Below are experts of layer 5 (counted from 0) of a mixture-of-experts language model. Rows are named down (a neuron's output weights, with its number) and show model dimensions 0-255. Each number is 500 + 25 x the weight over its row's rms, rounded and kept within 0 to 999. Numbers have three digits each.
Before each expert's rows: "raises" lists some tokens whose logits its average output raises strongly, later layers aside. This comes from a sample of Wikipedia text that the model never trained on.

# expert 4
raises: "(", "| ", "and "
down0:518496474473482426460504476501489497506503515545465471562486494499496495509486545524475505539509512498502492525545513462543465506523461506514489520516507492496521465515483477479459495472475462508479490481464530513495435513492533477525532494504517495523508504506501507511463516503513519548471483481487515497477520502479433510495529525548491479516482459525526523538527514532539538502484558486525533528459546476509476502541545497531530490503489507505498521469488487533529458494505524487523520512541525513511474512501537475529507508523463521492499487486538514475476513530504474486521536550507488486511513484494524479481490475505554485531485504460506520512501539446521527486498471557477498510494472521512509515466520484456516456533466528505511486510471481483491475508483549
down1:494444481512518490491478525517488514517472502515509486532458466491492487460491561487524577516521444488469494501512513473483504489579504506506529484464530515518503464463507479495491515533508494499515510478526502486467526532524509513488449502504508467503521489530508470479520509502506536458527508527500492536483493419514526531531504526436508504501485475487528541510528523498525518540491494479461472528523488472519498503536492555478459480539494493500490482477496519500480535481522497516520469498512462474485464461513479484510520514496559503505505494508507512503494517473504527525509478472510465450473500527483503513474477477493458489471463506513471478547517506513515541485502512531564452483518517489497474489516485497531514485513443495548478480486483506475486542528521510
down2:521533507552474505517526545463530473469507492512505496481487496524486487532538529495511555516479533523533462477484501468531536474502510497511521515488497542513493498499498487510562512476498507457504526503489461523537539485496515486486505519512495510529480489501487486496516479478484547525524476516469500474501499491461479502456466501471520499485502484502495497489499486540477547517459496531491502488493489469482503493498475510464527485511531466529555495502500501465494515490533532454461471481537537468506543491449467546479535471524505533529493480505536453538519543452505495538507509526488492486485537469491490495470430509512470475540527540532474439520484521510494485483505468514443523506466495535495525504472537502476517524529495509496487522504491488483529497566500476
down3:461501496494545539520508477499476535534529498500494460503489510540515483496505482501491459513478497467481533513485523536484505512521522509490526453514471494510482504515540478512468486488531519570520498481484534512471524483501517585508473508521483500534476496531474511512513491479465484465518491539485515486494477472494501503488487502457504506552491481537504508474514506546521492520483540525487507525520504495477500490510500445464496523523531525481475464498401464546487478499518501521486517525504512498467448507500536488482494509516541521462503442501508525527498468520522536482507499484501529490497499528491497517476491490552492515481440508503468521525480526524481491538485527461514514471463557489462490479499475485505481531468477527481474473489510535527457537467527500
down4:473532490486503495472528502518506554499506497465465478482472524519443512495464445507489496476490516479525491482483547511521461488549517470509497532546465503498505506497508553474511458540496491494489491530461485503500512494537500499494478471493468499573540505433490546505509500494488511482470494492506519477564505553512531522500498494486510484508532516516436481453513582512491527446506499495544498514495510485523506458462476497509450498487516535496509502464488486503479478497485504483486520496500527486492547491465498518453500479560502465480470486473489525480495505535542494490519509527507456521469541487513492528508474505524481486548479501455499470514477503495494498501473506456516518474508497484537444521518487495521483473494488467501501509499506524539488493541505483

# expert 28
raises: "c", "and ", "n", "1", "3", "("
down0:471494485483514473478534502544520468491484501448493503513500478459508514506491468547464548479511491532467509524494489482519473508450524489488485439521466515505470529518544516534522476553472463491539498508476524538540482528518512533484518515530536513500502507457489462481460508466524492467533476498497516512505510510520519493487497507521541491497584517544520481491478523502530511484464462531497492529497515486525478521518541510513542489510529502487505488505495497512503473517508463451509486486511521470519534522444467471465497546483509530476460502465474496531465485479487483513529496457511498501484490515481499514491555487474473532520489483493477527492495481523473504523488505466509432551481499510546489513475532525511508509556456498501491474484516480523480469470489510
down1:529521473491471494488499571502496473490500516501468482485499497467487514515488532501482521468497466473444500483461504487508443491547495477533534485471530489492529469494536486479491539481556494510449533520493503474507466539488477453503485448515507487524477477508505519486525511463520546496468498481495555527516488513488506533499470540504521472498488498558528486535524532552487513512471443462503541506502478522521549452516508507491464455567498489486483425508504500550486494488535513492501509521521512497480527530522507457466522492515484518488487485502487520471537514507513511510487485485513466505498499467495488502513473498510460531505512439508503547489508529537491512526473508463476495506474504544497505460502471522470470484482525496506483475493467518493526492499525503
down2:496483487484541493468482466492509549552515490458492512524510497482518509477462516495541507506463508506484497489524544486519520454502469560521508522517502508481558485522486492514543517513502493449491504483501482517446513486521518473514531504495487477505485480503515516537471480507520522476501548464533518494539486522508496513491514505506489505510519536495520520546507461503501495506496500458540486501503475476469517476533503453458485533518517519482495517487549498529517506537509527506469463484514496542527446475508478486506513486566544486445466476512520521498463517485462483508440444494482517514518436492492482453478522495486516534509491514492500480450507511546490454538511513507494492467507515503537480467522476522565500518480471495514511478518495486512485474476545542
down3:482531539507525516480502461476529501535479458515477488476459478510488495486466478558493507484508523451501536470488501478483510490502488519523521452491544487480482472546486464504503473501535466478525473458496500477471496479495519507483491500511510501515471504499509490477553522459476505504467519535474477484475504520552481502479479510472528523498505500486490501516436507469520480498492495464509518469480455520474519514494552507469527488448496492483487520494548455461540485517499488531526474508528530442513528505519531490517516487526489498486488498494482529512505480494514473558467512559491513392507476486454514514455486483507501513476504507549501490483521500529459473526528467481515483498498485480495474512501505509498484498496498492513483495507542524534539542553540508
down4:544458503483540488496499508500536482493455493485469510479515489525530439553490515518494520542479548476521484516453526511493527504536455499482513517512475501524493507499486478479487487495503510494513519506518495516529458471526530564489475492484507515491528549469481546465478465505532471490460513510511506483464462534458473493477514484474547519479498496538494408511506493512481490503470492486461470527447507514532509500496472517496509485505468497495498484486498504500521531500482503482504487528512526511525511534451493488469498531515448458516435476497488463516460495482509506519466497485527491484497531527494523546525511508479456524495537494505507516467465501513513551534497478547503479492541479474454538527467523516480506496502508530494495498450511526534453502493501490

# expert 9
raises: "s", "and ", "fl", "b", "in"
down0:481507504472516458503534533497527515500484509502510488522494470463498485512522532529549481534502502475500530502504499511475548518483517501482513484506483475560502504484542473480490522499476505502515491472505459500514514512498465506500526495499489482490483515516454534545498484474457508461491518474469484460473519494512494446470484499508480484499485567476468521477492524537497512542497462492481536552493513548545470483495472505485545525477507492508498508548512504521498495461511506500531473508507481550475514456511476543553524533539501547529485534522509518467494505441520455445501516495495546521508492463499539490530559481454525521520510521510501515487468494506465468506464507531507474505520517544464468497511478500524480515534543511522470491456480451508518520497517493
down1:527495521499526478504518537544520505476497501494516469510487516500501556481497556498517504499488454508508524482476502471501524462477502527485432498509538474521501540496492498513500526475519498480490519518510491539505512509524485493505463503494472519505473499511484508492460521520509523480501501455492541515515458460534509495516575517455495545497493496500502519519475489488489469490552470492477459469451485475438553527521528508489460494503523531540527498508496508497488503470446469520508487524575484488522468522500518473471539488484476467523561490524528516517529463520492479528506482505538494496518521493502500509491461487513461514495509449509501464516500478546501534458509473512506512515464544506507543525472468499505520537532517506529534531546544472480509524509488484
down2:482491515477474547459464464483505473478486495510513496491509524468517496494492519540512482511549555513499469495493527518506505502482441554517444512519515499510496502512471533500480442514516514525524520476456510460524494480504524481520575475501480514480494536512525484509501519426513481494493490470528503498506478502506487529502488516494484460524491499529485492467502529525492508563506534504498499505486453535474478500496532487524512473463444484478519532494475521498519489457482518542449499501517475508494487499495500521511481499484479483452519537496523458488526525491480497523459544498533478527513509544448500509499482508490534467523495463512535436526501452476508484520502454543470478513475481485523474463537530499531530507501516486485503492498552498495468479476503465
down3:505467506497458475501549490421477508478542507511557496441497467546491484496470521493464491481465534520515477499504506480513447490527555492548511519530469517502480494503496506503503470512512465513518501530517496506464529530482454503502499497485524512538501511493503530499497481498489503447499512465528487509501491477511509523497512470482500527476489507492514495510494481516523521572500456503506464501504462475494501499463498526466508491510495506500539473524488530500471497475463496461496478471523552484516524458458510531527504495437487530514488532530496497514515468512480505535454517481543483509519497472523459508526514565482455513491499493496502474474446521513497543497496512457498525470462497498458483483521534494508487556504458461470502508493479501489452495545537512
down4:527498517506480484491476509568486470480493504526511524466465509505468485482521506487522484583507482473484505478494501507472493479505489485479504505495496477512490514519496488513538499494474458533530532520499502464517484497483511545502509509550469530471476496516491478480481500499522518490480498555515521497519496499477500491520529449449472512484502498563534506517515532433490494501491524496561502487493493476533468509521470477494489484508503493475495478497494496518473458476513526488485492490493466514477489522530484458523518543474515492511554502524510505451478538489471488525438519504491531513472539513514517525541502446485497453492464471525534491493507506446514527542449517493484520499518519529483536526415456528514495496511474465488514457496536472512536517492468515

# expert 7
raises: "Website", "Sub", "Other ", "In ", "Location"
down0:503521492492500520496487477494477476523519473514480500448536525498473528456495472434487492446486485469497517511496552454493513534474492498512467511496505482510542505538464526467459511492478520490492498468495482528513501467506493467535503459476444470512488476508477493498508481486505528469476535469513507505505521523465508470529495507499524459505499507536509487482548456528492502535500545463460456512560503536510511510490504486508526490502526527482529486518454476486487484514498499480473511514494429504484511499553511492501486484505521513482494480549516548512492498510516543490533545494512544470479499468540476525446492549536520503522471518495464506489532517445464463527528538504489520469495440515513482475501503515453517444520524513499488497520520495515492485479513492
down1:539475519516491495499495571468520494530527517512530441461527479513476480513494502525531514545495545505521500528463530492503549483513502483458527501527520497511512497490482480454518514517449519497532522473507532494547493522477498483454508538477503519508530507502525473500497504515481507496519520461525505524478479508503496514538471488501518490547465497477490508516516494537493449506443517514531526495520484539503501471448520506515490529516478489521464522501552555497488458476528497483478470503499509528479522474519499487488495475536502512475527492496554501508471489503511513458474472493440531463534513490511554499503494540456506495545507525485486539495561480525517480506486481575493447524524489528511511523513509521472516521513513524493473477494504475519457518507504459
down2:443464467499480483478428516504476540462471529514490493512463541496503505525547526461498473492493511494518501472545488486482491530556495510484523503494511486544505523493528493516508517511518467530563533482452523477469512551523545504476532518521511519510505498424492528513539502464518515514479527535496538462518463499494463498528513489495527533471496488514510480481482512486489529502513496492571500488527511492503476493479492517492477519528497510534500497522481511506488494534473480493517486463486522499472472479500528466528472464487435504480491513503514542513499518548528529443518462502513532477519484494524523543508504454536487526520493465496508463514495519470478499497482503458512498502518534511523537544487460494513521498512533516513527470508509559498523529514519492
down3:481513467530454486518518513539532488497546531486493470548532543483497511517492490494496512552494455526470531450506567471550511482502492473489486557499475505533514475469510483511504485501505480519505500506514478522503551497486484542502475529494476484537499461511536529502502495518472481480492508492499493529505509527479498493450493503508484496513495533522488495455483505498473504497504485539465483466503549508546521519505495476496506451463498481524489467469498472483484509490476507504483516478515525480498511481524482556505470473530480503511506499497494524511505478554500503500478550501514535520485519494499433515516541521488540509516488524531503489453489465523536471520460508582457507500476493473483487473481474518493520494520492529486527460511484447532539439471469465
down4:541514497491496545512494441478489577482471448515492496487522507483499489490448503469506482508527516517480484495457512492488518465524494489538540520515476452503512505515468485511504497513514552506524507538510496523549529518501473526436518507493516492505489474504456527515536469550478461513522518474486476464462498482457517491507505478507521444501432469483545503475528511532524486481488468509526482528533556499456469523510487513509518544527517472478548521486510529516506475516498479534503529484488479496451476513511467509514498494495479544505506499494531526488488494487516495479512462542492536476494502489494456463504508473538472492467513486543544466473512489471522524520509499471498522469497485454530496506535519496502511468523510518468480478478509473495507453489481532

# expert 19
raises: "and ", "(", "& ", "R", "or ", "G"
down0:521459497486538527546459489490453535504517458490501463488446517464500517451554473548459472543533517484467482493503519497497487542486524523494499428516520468457472483502524523496499487513496532461489522505524564496506547505508493518505471521490501460481480487533483471507512507467506474520469533511559502460531501514482519504533494503501520456479481472465536459500487509484528474506517512479477508493506476471525513497511516501478519536490437482507524486536531518495511480493492505492490488485559491496512498488518467531515472478533569482499529487467509511481501483515515553499504506507526483534495515519494489496467513472549497496516495544527462515479522513508491487468526513490496500525493455506527524530497518491488475518471476506496528508474506516525468524437548485
down1:535500516542470545462531475508468496489502442509502500493493497509516482528483484534504559544458461477481513494488508469497499485495496483553526516487480506470494479525495458528499491458499501508548486532479498500539539460484500480525471517527497499509497540527541485507476483521510486484454498449487494496486478469531499505513518521532509531506536494529468535518512543446470494491512496528470496516541492517470508502507537464534490494466539508484504499473471533527449521549468511501482456446527517504457500506502528495515496511509475528516510532480563516515500459524526532505475531484500474528470464461477484495474475509481519460482512507565533501520471510501484506498470498454468514488475494508448517554520519509504485495505463510505528500476494518457501533522513518
down2:458491509500487481470515470470514500488503486459487541469524521482496492490500494519495491590436500491477510548456527478478548501498497504516516495519515553526515501542493480489460477498482502495494477465535516471487513508515532526510524527492524503520474509500486478514471485506500526485522534483497533450510444506531505498529466440490491579518506424481498491507484486483492486461470501459505490518467513516488533512539530500494471516515527521485523496512510483511504568502499522493512526513536510522567520506570457521488499535503503468474478510540503516508485475516535464520509518451494511528484464499503522518568554473483461482510515469511468498516509497484491507486494490527488517508481485484501473489490523524496500481527484521524469473493464522503525501503524511
down3:534513496508507492517476497494488490528488485478539479525488449510535498476484481516500481464545506517455476536533587513478494500528484510553498479499518526494514546463514516519458539513530503473543476509521519494505478483545508496530493498531512496503508478514473484491531459539468514429497541465512500481536510461487545485472487519511503501487483486486525532501487540491539488509546508480488487505506504546472521484534496494508509485518477502433491499495506535516534534463452493544467500516495475513484538487490499528506476512534528477432542527477478527516481507473487514499526451487477518529497510538513530498475512454497485487478510472513499464523470473533501508527479516479451471491455503507492444489488523518497515512488461471495484504507466515474494496482541512
down4:498494493486499514524521520457501442483519561483467516519559507517485533520493521512471473462464498521525536517457477504536538511491479498463532453492496511479500518518468497521482487495531503466474511498513465524480526515517467480495505483511538498506540525515490507507476485484487512521481481464498503507486486518458486459517528492513541510500506484487508491508475480519429481565515466523498453527512502448508510545531518552530474536470480548498509508525527515472506486506544541478481502482489485535470518497469535502471526515482513487493495486473516511484482487494521531486518485495463476518473488478480517532532486522475477517520512526504500518480524517504519461486479489383485474517486501522516482486507507497510514533473512499527477480526470524507501572449522507

# expert 3
raises: "The ", "In ", "\"", "Most ", "At ", "As "
down0:546552474510485507529456491516517457511454504488487517510496517495462498542504466527507531562497513476493475513471483522498490516467530460483472518498485553468510527506489501521499505492487486530516484502519479517507507515497471469510525457494501498495501515446510502530444511524559522539486567508495545487526506460519470498527441507526478499526539500505502532499495472453531524539511494521532507519509499506492509522463460447489496514468463503473531527471485461478458480500506501517499468473563483535478479473517470481474482493466486450528485498460515546496487479526497465462527515482489528522511494502481518504488530466478499494552493472505489523481483534492447510466522493465485495530522497470473499496464525490498523544522536495533509510514511476474517499515479489
down1:524481513487479541481476486517462467466492472506514484511482466455508526516523482453508491480476492443487489460537457498517517505506466504518513462482515501570490484505467523522507488511479472512468482518498501534510504529515503491526495468462510485493432495506482503548509489495501496515499543479531544519458486501483496538526468536518520491483516556527477538457479475492523543443485441510507513552524450511509546504478470537483519486448499517491495502462477513489539518500472500528508500525465539475498513486498489463536527506505480465489491516512455501507503514508517469490513474476485509491492521483514455478446522516529500516481448507510500544513502520525497484500488492479495559502542533501491457514487473500544479515519520520486539524475491510525532461509507475
down2:458517485516544477484451533455474495500490496513526479517495511543504524481467518479502541506515485496500569523494522494481525495541516529506534497519494507471499482483493446496515492520475544456484488524526533482475486441529458477450501512503515430484495454478504507478517460524489544495491468488457475528516534450533494503480532533519525501460492483484505532515516505526513479503522527482495528470483487503494487487521530480475520491499499523508518458493471548508487535517534534496460456523525539526466486482490494513494481495503510499545460449511464468473488486529479521477511485463510488511518492508538490476519512501489481526509521478510525500515488495464441465515497454567511528493492553465526500504508493491505496503482470498524514479541532506464514498524475463
down3:467490526486446455483481473438507487471534496509497503504538492509509495527506535499547488545476455507530497544456514504477465501466545460506446482493509492518481522496489555524449525468504477491498517521492490511545511499493526466479480507486488529505481468509467502498495504502502487450502519536524505482571484531509478468518474529499535525504472534518502514438512501524475478511580481496524480514514493492492476517557475545467485512511550490502485486509499478478481513508487474473503498496508486499476510490474514492479522565551501508469542508532510488533491464506524495530499526533492511488478487463539490480500504560484496503505499509502500495536490542518534537494491479482480525537467504515462505488454548521520472520507467488507480473517460509491480503492516486
down4:482490469481540523466524483525479489517504540486498492530493491529508498477511457445510491507499581472507497509545521479471491526510506542482512508474509519537496498484505523457467526529511506466515499495470513503507492478516501497485540500478517524460503516499505515512497468532497529540528469544519529510477572559489494463503460513509501497509493456498476491488506520491461516526456465453465531515544545553476491493504530478509464514481512466488515488522475520483504475509492495543545504484469468476479519488518500499507484512513499468476496520531494485524465517459536517459484475516514485533528485512463513520499495501480521505532507485438502463511437491499520501528539483554525546481513560533520475534511476464492552489482513525501517505475520489517507515496525500

# expert 1
raises: ", ", "; ", ". ", ".", "\n", "\n\n"
down0:478494519561475538519543492496475539480505484478480512497497468493506511482475526484513521472521446511471512454530527507500534478491510478503506508548561495539504520509484544548482488521517555472501501531441499480435504516499551517494494492539551515487508523495498514496466498468473473561503479508539518517528551511477487464525486512483494525503489480495504536498514522510511536464521489499490487503486498518523584471473528486520516473528488528450506446511496491511487501497507526509518489446486484502476543521490522471493548495476515526509538456532469511477509482450504495488520497518492551489517468540482493461540499491555502514491510482510483481488473519489538540506496497521523533487496498464492508518456501494499494482539515506480496524514517455516478496517505497
down1:521438551508505526498554469470466485489448497454470525508495517479523469537508520467496525488507547470481538492519495530510470448465480475525506482487486451495478497474480496519462480516514519466491517500515456515466505518479463472425497510503510456515503529510498508484469492492488492503495522476534495483504480570504465496455538524503533503476531513485515475496473514494461525486515500523482513479492522486512518494498497497534561535525494481485510440537541511473472506545520517508482516498467480515474490523541482477470489531493488561543482547513482515502534468472508496526501492499489499512516513522496481471490477508525510461532557465500471522507455505545536502512477471517490497516466506496508534500451510503474536500503509529505464502495489516493527485523527490
down2:533527482471469466496526477507545517556536445511535499535488475521480513458494461513484530561498469519518515504478501520507508538489499530490486497518514503504508456490501492493489490491478489515516516474512468518516529530530525480554506518499466473498514511454468514505541484495511500542506512472480497494511512520512453486556511470479487481528515499465506482468525521546519502512500502478512479502496455536499491507486506504520510493513475489486467520491516494504466494452464512512503502493506538512496470490459518535488506517520463533482485536449484527474449494458536567524484465560525469455509497497486465480530517483469497519516548480540453473512499473456475485539446509490506509454550518469458516504489458472510498488495520494503521486514508500488463526521461482
down3:502543481507488513475540527508459486501510521569496521483528485546492508510510487482533508506499498492499501462493493543477477480534547498497514487509512515502492472488515513503515518505523519512513516531510482503477483526456513514513512540548480551486477492466483518490487544499488445510493503490511525535520521507518478470505515502478475429495430479534478506498546502498510484494503482469504485473481500451501497498481503517557459478462499514519487534492535483522502531420535505487459477510529498481457513510463510481521484480512482516490468509515524525507454459490485515506505536470486516528520488540495557533509495540493495500505524537495539490510487527461530529496468514515532518504556499478526504501478447478519486501503507533516545469497509517448537432500540496
down4:500473488545524504486487531527528527469513513499507513501494478499471515489471511519460505415487482524474501499533559504470522519507489490501473495511481488521471524508494561547463509510525565512496496469529510473509481468476496484439493506470478543523505464498465518495523490475487523536518461489473462485512502519489481502486505510489484493547521500505500464487483486465513520534538511514487532477444503442489518481482539518490485477504527478460460496497501464487504531512549499535426480517522500513471523489493513494489478503501467482486528480518484507463502477498519542479451500537518510474493478532506496504501513521512440455503511489484492496471526535482541502482524537484505484535529535511492504488505564496526488510511486514530517505514475499489521524449535564

# expert 31
raises: ", ", "-", ". ", "ti", "; ", "s"
down1:469553483485516452486518487537522455533477477473517566484511456497493492482498466502498494513536492509506499521513511505513511472496529486535508475487536486466508471487509502543477488493477496483502527514508477491489491513524492499470485494517527525479473473526472495504487523500486486484499508514525519521480492493454527472509473496487440500472518531524534477485492493522496507496539520473500516464490476483527509495489532509445481524475481548498442524560464522470494489513485475496534517474529454479444521457521493497511523488495540509494437458509493520516467494494538484526503496495467497543522491482511507500552492461533507501493549551508457518497484482481459507502527479505510488492498497564496508497534470476497543485543470529545494554489557537497529460518464494
down2:462469532472530502464448543445440496491487501491476453527544504477515482477516503531523470485493550522492507471512496473535533521477462496513498487461481491471485456488479501492550485503532459514493530493502473506522544473499475478491477494496496517512510513506486508494498533509486501489479484528505477489510504513457493471504483472457536497512504527505466497459507481509461494519494489486509508508505473527524483501508441500477484465549509503523541445455500543519499541493447463516479546522475535486505513484474497497507487479472486527513451541502519483515474553545547484501485486540516491464532503511486531506515504498512466504489516525533492482505500466494484495488472483461564547488496424505533469548526495488502516496526473501507469490474482485507529509491515479
down3:483439500517517462569509511500522479489520502507475470519530520459518509445548534506500495485480492531497473523502470496510552492530506527499480482496475466503523487546478468458540484535481499484503493501494517522511491497467519508521459478493469503519523509502510533487489521455471568480496500508509555540493490513508490488486487508505447507481505512518464484473458482524544479514492537533453488485511480489507529501498473521486487516461489497474479441491484500543467504508465531483521507486467552550550505482493484488516519531525483508544534485519509484469488473508537502536526510468480483477514532518539474523504497490527520497545512499502512493560461484480489518532512529521487467472499516494503480551475519515487533537461501483462503566515530482528499491487508486
down4:489464514488470528531479509515507523531451483496477540485480495469489453500496453485504495509459492500477482472534503572503496499508503500539522468486511527515506580488497453508476472508533526516474514516520543519513466460520485513526495537486484510518512505465480494495499472494445503493519500466497477496520489523473506481528521510465473487510479496482504481508499533506514562472505509492522546458521536566493488530514515526502544495529511507505530531501498476513541506503495529487495476496477505494511485511451537490508513497478526470502467547469491474446520482460460475495552487473518484522495478497488520504542546474523440480538437526537524534527511473475536467491504485487476503506497490483519471517482530526528500487469513538511526467506467528498524510524493524
down5:526422515469485498489476543461499447532496452509495517503478506526483494528467509519484465517542502480511503490548470499492504537443494506505491509534506530495546522500465464493520497509510493474473495486489472518523507532516488529493488520479485526521532523500499480511528481518439484524535480517543486459474476477462488519479516510547492530503458523489490497497529471473545474519501536498479522504495477483478506547468480475490506502485519501456510482531560494516475484493528520531496486506498510480508516471521513519481521469436452530508522516483489479502515531494476524476493509507543533508496510503477534481468517457508494519510462499503534490522493487497503487479460533446476458522544471496490520493569491497478501496495487459422521476504532495481517466495543519

# expert 30
raises: "in ", "(", "at ", "and ", "to ", "a "
down0:476480510513516525475492478487501521468535475499521505504457502497495502529491496485532486515519529506483451496554531484552447500471535549477507480467466505481508529540427453457535501519506539493496455538475492470506527527539464498526500476487490504524454458521517504520488528512466471542513554508486496486473457470537476516557502478457473493477509459495479520493513484488492519504499497553488486504514510498498489504454502504492500499503502487498528496517510492536492506494541516550495491481490481476550489532485485498460467506531531504477534482495467512482447502498442505512511468481506424540476498491451480497493490554533497490529478517516493488511482488465501522514509505501512522462492484521539469503473471460464531522519476503502506468509499476473492481523522491
down1:503518510516458498439550458531485487500472461502514521518532493489441483515470572505452469512472547488480502488474491454488491517468469534499481499495461478507531553539513469487496493531471505488514518510519498479513477534476478468493480474492481510493480501485485508506516506538503519473518518475471482506493489491517496503477469514519455439505527521515533528487513494499526498507545504471545505451525449493519471465525533528510468456494500476456499510488532537537528522442520477470504461515516507520487512517478545447496517481502508489515514480466487506512478524482489490515495538490487497513519480520498549487531504542498476509519506489514474489472492496542490530488528503477510511463542531472520481539526500479483502480510467494457548516478530478485513542461486540
down2:466541457508527470466470474502496505479467505539438456474517542519491535494482548541521541515504510507523507516498471521495522538460515505530521542531504495515529519512489502495474471532474531491536502475497455524487509482498540524490505528483484508498462525464469513503467514473500526480542516484463486499530519484475486519489526537483484523516470505454505483477506447488501482496492508501440491482512519533512486521509460523504533499485490535489503538473458481543490471511458525529532511480507534473509502485527475478496483506513494482494522507512539477477504489465463474544468512487484510528496494467485448511480467522458509473463519512529543494493520534484501538513531521470493564451513508542476532455474508461523483553497525518489501507470513516498518473493502474
down3:517508505535520528440462513497487502508466529479488497502514488495451499515449503559483493511507487493507503501517496506470480500521576479477499517509483536504490495490549471487468505473527494470497543495490480477527456526527542486494510488504453492550487501506511555513520454523485517462487531500501503485526537432522509475484476497447520478486514503511542474524488480538478496461460508524512504512520502474535534511533486504468514484520504490505521496500428504492507539477513498451517516489495483473518482499518497535558475529514502506498471470474483518481530494454499489524554509478537486503519511505455488490467530491532521513484518494495529546505501470490499462459494490519482488561475550486504555458497519530488478517496511507497543528478493486494511473476549494
down4:473490535476511499491505455532523479522477502482485550518499506471484490496472461502498498534460502492467541447515518555481494524459507490510516492502482495527514503501445523500490503503490481522473518532504502508493504514516493459494508504534509505519469504487535465527507497465478510486553500482518519439463503523499495493487479526471466475483524472514524543502462492508467518470505470476555541479454431512486511494504531568492498469521513460511464476466457519479532470504466511452492463481519528517527548518499493471517503509531523510535525469557478463513504499518530473507508483499466519515511528495466474549489471486471480478503547517501502565490486489486485506476540501533514510506512499478470535489488459522505530460503497485490530516490508488553469493488504461